Weights of a small mixture-of-experts language model, trained from scratch on English Wikipedia.
Size: 10 layers, width 192, vocabulary 21255, 56.8M parameters.
Training: a variant of SOAP for the experts, 429M tokens, 4686 steps.
Below are experts of layer 7 (counted from 0) of a mixture-of-experts language model. Rows are named router (the router's row for the expert), gate (a neuron's input weights, with its number), up (a neuron's input weights, with its number) and show model dimensions 0-191. Each number is 128 + 32 x the weight over its row's rms, rounded and kept within 0 to 255. Numbers have three digits each.
After each expert's rows: "mostly gets" lists some tokens that are sent to it at least half of the time. This comes from a sample of Wikipedia text that the model never trained on.

# expert 51
router:154111199116105122129123101156077194135098164114088158085119126118082097097127062132187176166149146092054094161167100124113099136145128174135094098099091101110055116142103160103074180124132187171076144136155172168158059180095132140102139117124142112160131152106123186139145102156080116151156107172132160194142168087098161178141140150068110067065059150152145126128124141185145133112159139108124079128168100134124126101132156168083128098149145092146178169072106161143066167146119128147114130181133147148084124141122154154067131100133129109128068109138127142154169170130126157135
gate0:149117150146128082150095068141153150097158167127112146121179105138126114104112136107140073147119170072116107124120113119214156138106111156191137135129103113119123101175159191100115173095112113157089123117134121138156086090086172219128115088118153134146098087080116107165121057184118125114187137139129103112098130069095115101111164168143119070089115146125107109137191140131138101106107127150130113127195108099107082120145183178083174058173127122163129141119139184088155222143128047125142198093144128130175121079112134089158141056125143142169144113175108134128143152140073126115
up0:107129103123047114097158115078070127134078124132182077146172116118153073152093131113154103104149098122142171092112093124090135109147090157132134163091056089137138092104110131081082154137150087123061083174067152128185102141124138191157130132105069179088148117064157136115179102163154144092180153147128196112147098143142182126165074149108156139118057127156093156070120127121139141142142155138081100156113129164157154122148124181123174103132128057125148139156096109115202158144123146090184159158149173143122107144144144117125190094144093192065142093110141085143150122127159141115
mostly gets: "oc", "uc", "-c", "-re", "-s", "yp"

# expert 54
router:131066123153113090129104124120149132124055136163110133110123077115156133082170084139151160172132147144082129128175134150109128093192112168160078068086127122097026123152144144108104114114088192135118149112187125199134114180133117112100178127169098193152149137102067159144135141131090140127097122191163155160152150110107190135097163191099140113058070119159120137124164171162137127095104147123097154139109111158115147134057135117141098124114136104107121133072081122195121133104150121114132170139095128187108088131112132158146091118140073150126109076133100217152150128075179175098
gate0:139075164168150029162112164139104119110121126141116128147139115131063110138138137132098182076139152203126132114157183167154054117138135104098141136085107093113075189103170120085111069101121178139119117148113083219108114107120142111107127131178138155092132124072120123122138078084086142136117118179203029113141134130144175135200146124139197150146118156128113080136121124136151116138182042143173146161171141119136079088157146145116145097151112112171119119126141089141113145085129126111103184153150128121148105101212099098126086113140117104130145115142081096129195153128117117129
up0:130131110136128135087137127112130153138149139126169162081145100103204124159113117140163167155123153070147115147115072093107185154170148121113158102186122103104131118152082161167162148153170107074162127131131125100125153137143080135150135151101078149165096104167149160071107146170126063123122135074104244118122151094109082150051079090120086120072135121108179144061071105141142134148092186110095132100177099152166152151096143098130153158086086190073110067169158162167085079153125108150159099145086124109087194123110150144125164135114121131131160122102161154140066096146107133138
mostly gets: " −", " ±", " ±%", "″N", " (−", " +"

# expert 38
router:092045135148155133121086119148079163145081129143120162102117109100130100059138126125180138191108148106091119203095103143137113165143100143126067120100121131130164087134151152103114138171103148172091102192142139125130107124078155107094165102160158122122121112106098165156126165111133148168155139200178161123180126106084096118108125189099118116127120152158188140134196085184149108119140117132161146160098088156110116112108126116145132158116099113210158084081089148198129084062171158162127123121106171123099075153091155142128091129154122102121099080175089137207160106118171171050
gate0:115160103151078152079158139148102135115085174137127075129161139153193194126143153067114112118132099142117175134131155114159131147135074160097139097145159101185125086071148119102119162121119156126053087117166084121103093146100156162088106115128099148129106182151131116117139055144139129139185150073107201169127076129092149136154136158164115064100099175156111112130126137100138121164160071135157065135095111111150151081135083149094111115162193139198154114121118114171119090200134154111187091139100090176135146132111120097108137127151111048195175129169112187177106081113121139123
up0:139153167161172109150177081103086116155120139051049063152170119143137188094141145072139119114142147144107166148171157149175083139124103144097127183085176100179084181109154118139127199111151151190109101117146101098113133088134140145154099158120098103107077165155096077165101169108086118156098136108186166114086127139095145120135067083123084070159059127136148088104115099083137122121168095102141139115147097128137134043100164101113197122091177103191130120171129137085096167083103152138141160080092150127192129119142146102130140143133077099141136114148119125141117149156125172147
mostly gets: " has", " was", " is", " became", " been", " being"

# expert 44
router:151119148144067125129165116165110168173124197133132104057095151102117106090150064114141145135136106119090151180147135156146098107162083138152094101059070150128116161151154095086051121139163193118023059142110151109108027123100128135098169140137079123174111144125084175168126142139115140158081132164144148195210189093120171147149179150124114121135110141164146167137114125167132158118096130109095111106157109140114121085114120126138103129127159122123156154122135148163131144140183124116105170220121127172067104092079190141108137152153076120146098130139113117145153114133156149126
gate0:124136098113107106110149161122142132169086168147092114120179125121141056093111089088123156111136129109096093091085084180140082148172104104153090118158099158137162140160080172217102047146097100118081187118157131104128111162111091135143123141095104124169123124161105146162132117176127158082158129153107152178115142104165110085104151077166092145139202124086142059194071148229114192155147114134107109097202092109113130166158140106138107161098113152145115106120141128083109125148129119091131201176166114170086110129125114115151116121113095087161078138119100132174125106185080147113
up0:134153160116138126116155106124179145075113127149112144106134129078080127108158175133094097103095164153108123120091108148126186132127083143122058083055127122089169147065100127112114168111115176080111136153121151119120085170028160119155133110083143100171132107135120121176196126196151126169127151155137096157104135123149134102143131155105115123132142144132096080161172154139102126124076156168104075128035155062126104135105167198180147121181127170109181148112106124151132118162127124077139196160027092094166104134116082102165172144151143123092127103191131136096128159156118111096
mostly gets: " Royal", " World", " National", " Pacific", "World", " Caribbean"

# expert 23
router:150062169114129097156134120175114189126163146184072165172101109110107154124147084141161134189155116117103109154117167107160091130117159117149107167132093079084083100154115104131085168118143172143118170199125165123130099159116153170062155137099152158155153154069074151106125161153124122170147163189123116178120126101151167196121165146114112086076086155102109143174123224120099136148119146111116146121135130176090133092091119137132130086119126126128115213023089130125126146095152133090087125133133175141065117111097191119095108179145088109074101125141097130183147123160134101121
gate0:141140114087155202095100128105126149102163189080137069181099134218112089093154087142112171046130168115113124144190164161206128138116123095120123104147160153069140120119112092164067131147128103111090099167135119105140087120161155163124139107193082113124136119158106110111167036096107156126138138133120167101123134109110118133137138163158122142106109151098126173183154127158124112078095176148147142120067139119129131122217102120146114136156153134175111109122101104150144090122131173115063085089123207129128098062130167093070162154099127079159162116142159159098108158166127177152
up0:155102082121114119085165135148148126155138082191062139095133091127177082134184167116128103188146134104134136092145173101067100150110088093121125236092086093129114069118196153193123128095110099079137169145144135141138120164085072173168163114045151162183088128166150133165113173122175132102144134137172136134127144119137131145083121094138109150123084150120159166178167165130137114062163077086131131119124088112098156128097106086057173141126097094108104095090157120171150104122136095090148106102143117146106145133114123085161098135124133112103101188129118063167142070091149117148
mostly gets: " would", " can", " may", " could", " will", " To"

# expert 37
router:117116156122080086150131116152144213164124174140123163126117105094140142076157080140188146200156150136000102154169117161127077154138121177121092143095121145133070112141123153144104169112128157143083140135142140145120100190110093078143133106129118134123141113113117135115138117116077177171120099149132142183140159081125111146135109165121088121137119142177143179162165133217136142164090098141098107108161125156087155108034137101107131134140113115121123183063129180178132128118152130116139145158088165120135096118065207106104171135111069115153091113135102130162146129137168120082
gate0:123136135107085106135119167145156114110116039115111111168166141147123137157168069071152104113117105100152150144093147129147083085108096142136117147154113160141093201146127146126060182070181152116146132125125138065149118133115108155073145105154121161156130129150124120181128142103152115168056127151092098128127163166094107128094144109075099162116130156117132114184126107149141122149123144106134164149080126145149169130125092105167168132076115138107179069160143094129177175095207132122110083137106162073187161111136147087123151184142048078131162157213023168120127111075102138114
up0:137143108112154123125134087108113169175127149162155152076091131144127112081072174155081153140125079137131109167139109183077135119134106110114130129143135109117166057140129110114162090155092081154129112103108106123132155124173100099170152123089134079095127158084125155084148120162122162056219170088118142145134114100159173122153109161113164111133103133093118150069125186082154142143121124165173093130145152108111102111157143191133110090166148104190105159133145134097086100161087113120099198129107117179065127127172119150090105087122182181104093070066226104104147148197173136174
mostly gets: "ová", " Lund", " Miller", " Taylor", " Kumar", " Hart"

# expert 6
router:113058148145120130155154124193095187130104175138129154095094097118134121084146102149169180172146144150078090180162137142138080164165105148160084096103088139145088114136156137107100153148095148182079119174153162156140091167126129111094171133118123133112130142091102176138126160141089119130119156192179154163166149098105149176068122183082104086065066131153167143141145152181153103129106132125108115146168094165093123081083141146103119094117125098155150152083104134158089108094162106103130144149090177133057076115086181162143109135174070116113088100148087126212171179122164158096
gate0:178163144107113138125050151159109112132106136081145103105120092071166106164135069146155111169159117170102081134108074143164216084178105091144122067092119138151107077162082104089135159173181088130181147150104114113081130115095106157074115079131141174082113137112118139139119196158078113167191171117096146130160160147139090150078103161089133151143113159090122142141125174114066091142164186137107134132154164147126063113099091118117137165144077165159165104129155138139144129136167182159147095199108139069161075072125084133094152168119114134127101134100164147114087133096113136146
up0:111125133117142071127090100164152102088123138155141122150128232109149149054140076063075167108154134093114117103137149130117115153114162083177176082157117088135108127143135116123130121155105122087078095099121173178112038127178097143121085080130122181133125105164112133153129116133119086088048164122146131089124095118148102076156143114099152126105146119147102183147151129151133119022135139107112124106165129092121131138103200145132120110171158098156135119167141147174173183112211063124143104173173135167209120095138161090176144124128125147091119134166154146135072133138081105131
mostly gets: " been", " can", " was", " are", " had", " were"

# expert 10
router:148027152151104138157135099117111183144111129131125161112093151157127129111152089159127176102178138136064132155176122140139121172129074125141081136074096102129120115130162181089151150114117133180076077200110162146148117154145102099109159126109129150151133180105116189139088150145116156188054110159179113138121150075094110169145124169111143112107075111145149225086121144168146127159107146124110123133166097196076140087088110209058131114090118143157166127048107138140111122087111146144115151169075153162108082131115148185081102130163122120157126096128080153165141139127121167111
gate0:116124113138141148104167156148108110117126133131128153118070066120112149141093126123127169138128175149112165147143162201125175133134123080089200141154098157157172139094131152068098105154161144094108092070091107144150144105171112149169142072153144154117217124110136150126098143150158161197149100149144072194136164117204089154157128130115150071089108194100115147144135070095165122163122206098092166100128108189132117128103185141108095085076143152145132121036083093127141061136142170118126125169064120146076072133126161129090129105132127127164113157136127097119126130130077158093
up0:141143123097089121164160095122174132131132120129070088128138193118139144123099101101078133132109091092142106150103116069100070132155110158146090127102119112080181088197153084196132152133136115144158167141130136103132136183141118150141095146108095115156088083103130136127139081108102032132134138130112153128150105087103175130065083153157133181175174108153115133137114146190085137171190105130188135183106138032124112076140142098161121172133141147088111098188132190078106140126126141141138109093166159125191143137115098193197106170141149122073145145179146177119165126117162100164
mostly gets: " Website", " Coordinates", " Phylum", " Clade", " Synonyms", " Genus"

# expert 58
router:126071119113120138118178146173149169143113164101080144151151151113159092100118090148159148155131128159117105124151138154075097130145137129152069104123069125165039138193179197145089109136106168118099113174121142202137051145102169076131187114096171148128061165094105163199121152118112156126126128152128164176138147140109135154109145158110117094084100133159096195167116149148130129068108177119116119149183122114139172127113130135086109086102133078125142107102119164176171160093161121138074146127104144106092046084133165202144132137161093093131098084137137188180161159121145142107
gate0:135144168193062091128152150140093105104068167129083152121206189110173111176114128109122129173114155155113124192159146095148140145109148187173105089183085114113162197137124124115103152106082172182092120151132099157115120093155149096191173170109120120112165119126082110188158127105079146108112095131143144080084154114168134186092120073102147107131115162117171191130194100080155146100086109162098099096116130111094144099121103135131101176095115071129123125146127100181155178131168135147115157111085128143090108115136189097097130129122132123081099086159166133155214111124087145164
up0:156133218118099098109107129181146114114106174107067168121136163126170116150122122129106124142141161167131144162152141103167165106136105137150111119168094168128159159129160142155175146060128152151083095128124094166108113128135132111145122161113124129058147101136088112177149094110086140122100085169184130117102150071117062160085103080128179083117160116128161204159156096082163166117112101161109100094110161123108148080083066161126127195120105051155191127148159118186203170115074152138130136141095132144104162121163143100057143113127159112082065088120151101145195130150104138170
mostly gets: " [", " (", "(", " \"", " (\"", " “"

# expert 56
router:126099151172141123134127114202112178119129144100138140167121104124148175070152089141138153190138112131039101151118107150096139117123128161153082092114119156095065125122156130105153142175117131165068106191110155148130073200101114085104134109048098175102119091078139174129114149093109125149121121154179132155134138107113127192120098168109088134066083156150159111106105170195180106136175095088078086111116118164117120068112166163116133109092110062140152121094097119170123151151147102153115160167116175124026124126095156145083102131150072110150121055165132129133153166128152125130
gate0:134116132192148130142097133144138146140117143129149107147168121082123169056107153120121144161088159127093117169105058169142062120085138178128126141135180109110066125038115165083159186169108136155131124120104097183179090166129144087116117153043129135148147090159095140170154120111156054134111126126154121179114135175070095141117171160177137106126095090161087137133068130086140113073113135152130103106083126133125135127171182120149185152118129074124160140116130110149126130145105058170175163153132160169082121132089115148103114067163097090176125094161125081149114198182173117130
up0:135127119149111136104094104103164162125119173130105135146142135086139154105122159136146105163141171110079153153088115178155115127103148147127127139205200156137100143089068166121149168133122119152100102159100168197179095152122120104185143137061168139140133103141108143146105106066121076122105104107137100171125122168095069154107139168218097121143110114130079131122099145111127122056108132178121140157087130137119133151153145135083157127100124029094146118121139063158184116169146076134156112137130113163136114061107147168106130065180114112224097080193107095139147155186107110179
mostly gets: " \\", "\\", "{", "^", " $\\", "bf"

# expert 24
router:161098165099101126168112143191112199157110133144124125124119137150079145056159097167149162168124162172074125149138150147148137161166082161132100128068156145104106134181193181081113136125168147139088115146134161156137053170152085160072143104138116152133130099115109179144171138143088161161136132174170151154178083132092187139110147122118108101087101094146134149109126180143145117174159140113066121123152096199117139082102140147091085126142141094156125106064099181149124146151155100087153094147077182143074093062100154174147115161169114122126089155184135126154189167133143182102
gate0:112096088154092113106108090163096121123080164203144112108117153160151194102098063141093168158096144102062180194188179084146113156162185096103168127061150154090138127194145081079118138133123112156124148137142136144063049127111092167121103113104105162136115129113127137107106133156115133140049086187158062148116102139090133061134113170120150148132120124205130124062149193140097137117104129166127105155110121132114130169126133154125118123145134182154132098201141136141126162105100128093118137103127156065145123119117090128178120201107117161103164144095169106141187132131091122134
up0:184121119064126055196151143129129124151153087158142121114114181173150138089086109139122118137104094122116075135136113093119139141132100153184179142118100096099114139107146099099139123105080181136163119180105169111160152155187120145130079155090137088110124110129077159203181104183108148146109133149154076153111105156136137114133090123111105172105109104084172101179111159111101068176156137179166108102144111176124163170158132092115160185123146094095144161139136129147106172110025136161100122114096078136076186096083059130162141105121088099084103132141180115191122154156117081091
mostly gets: " RS", " FM", " SS", " SR", " SH", "X"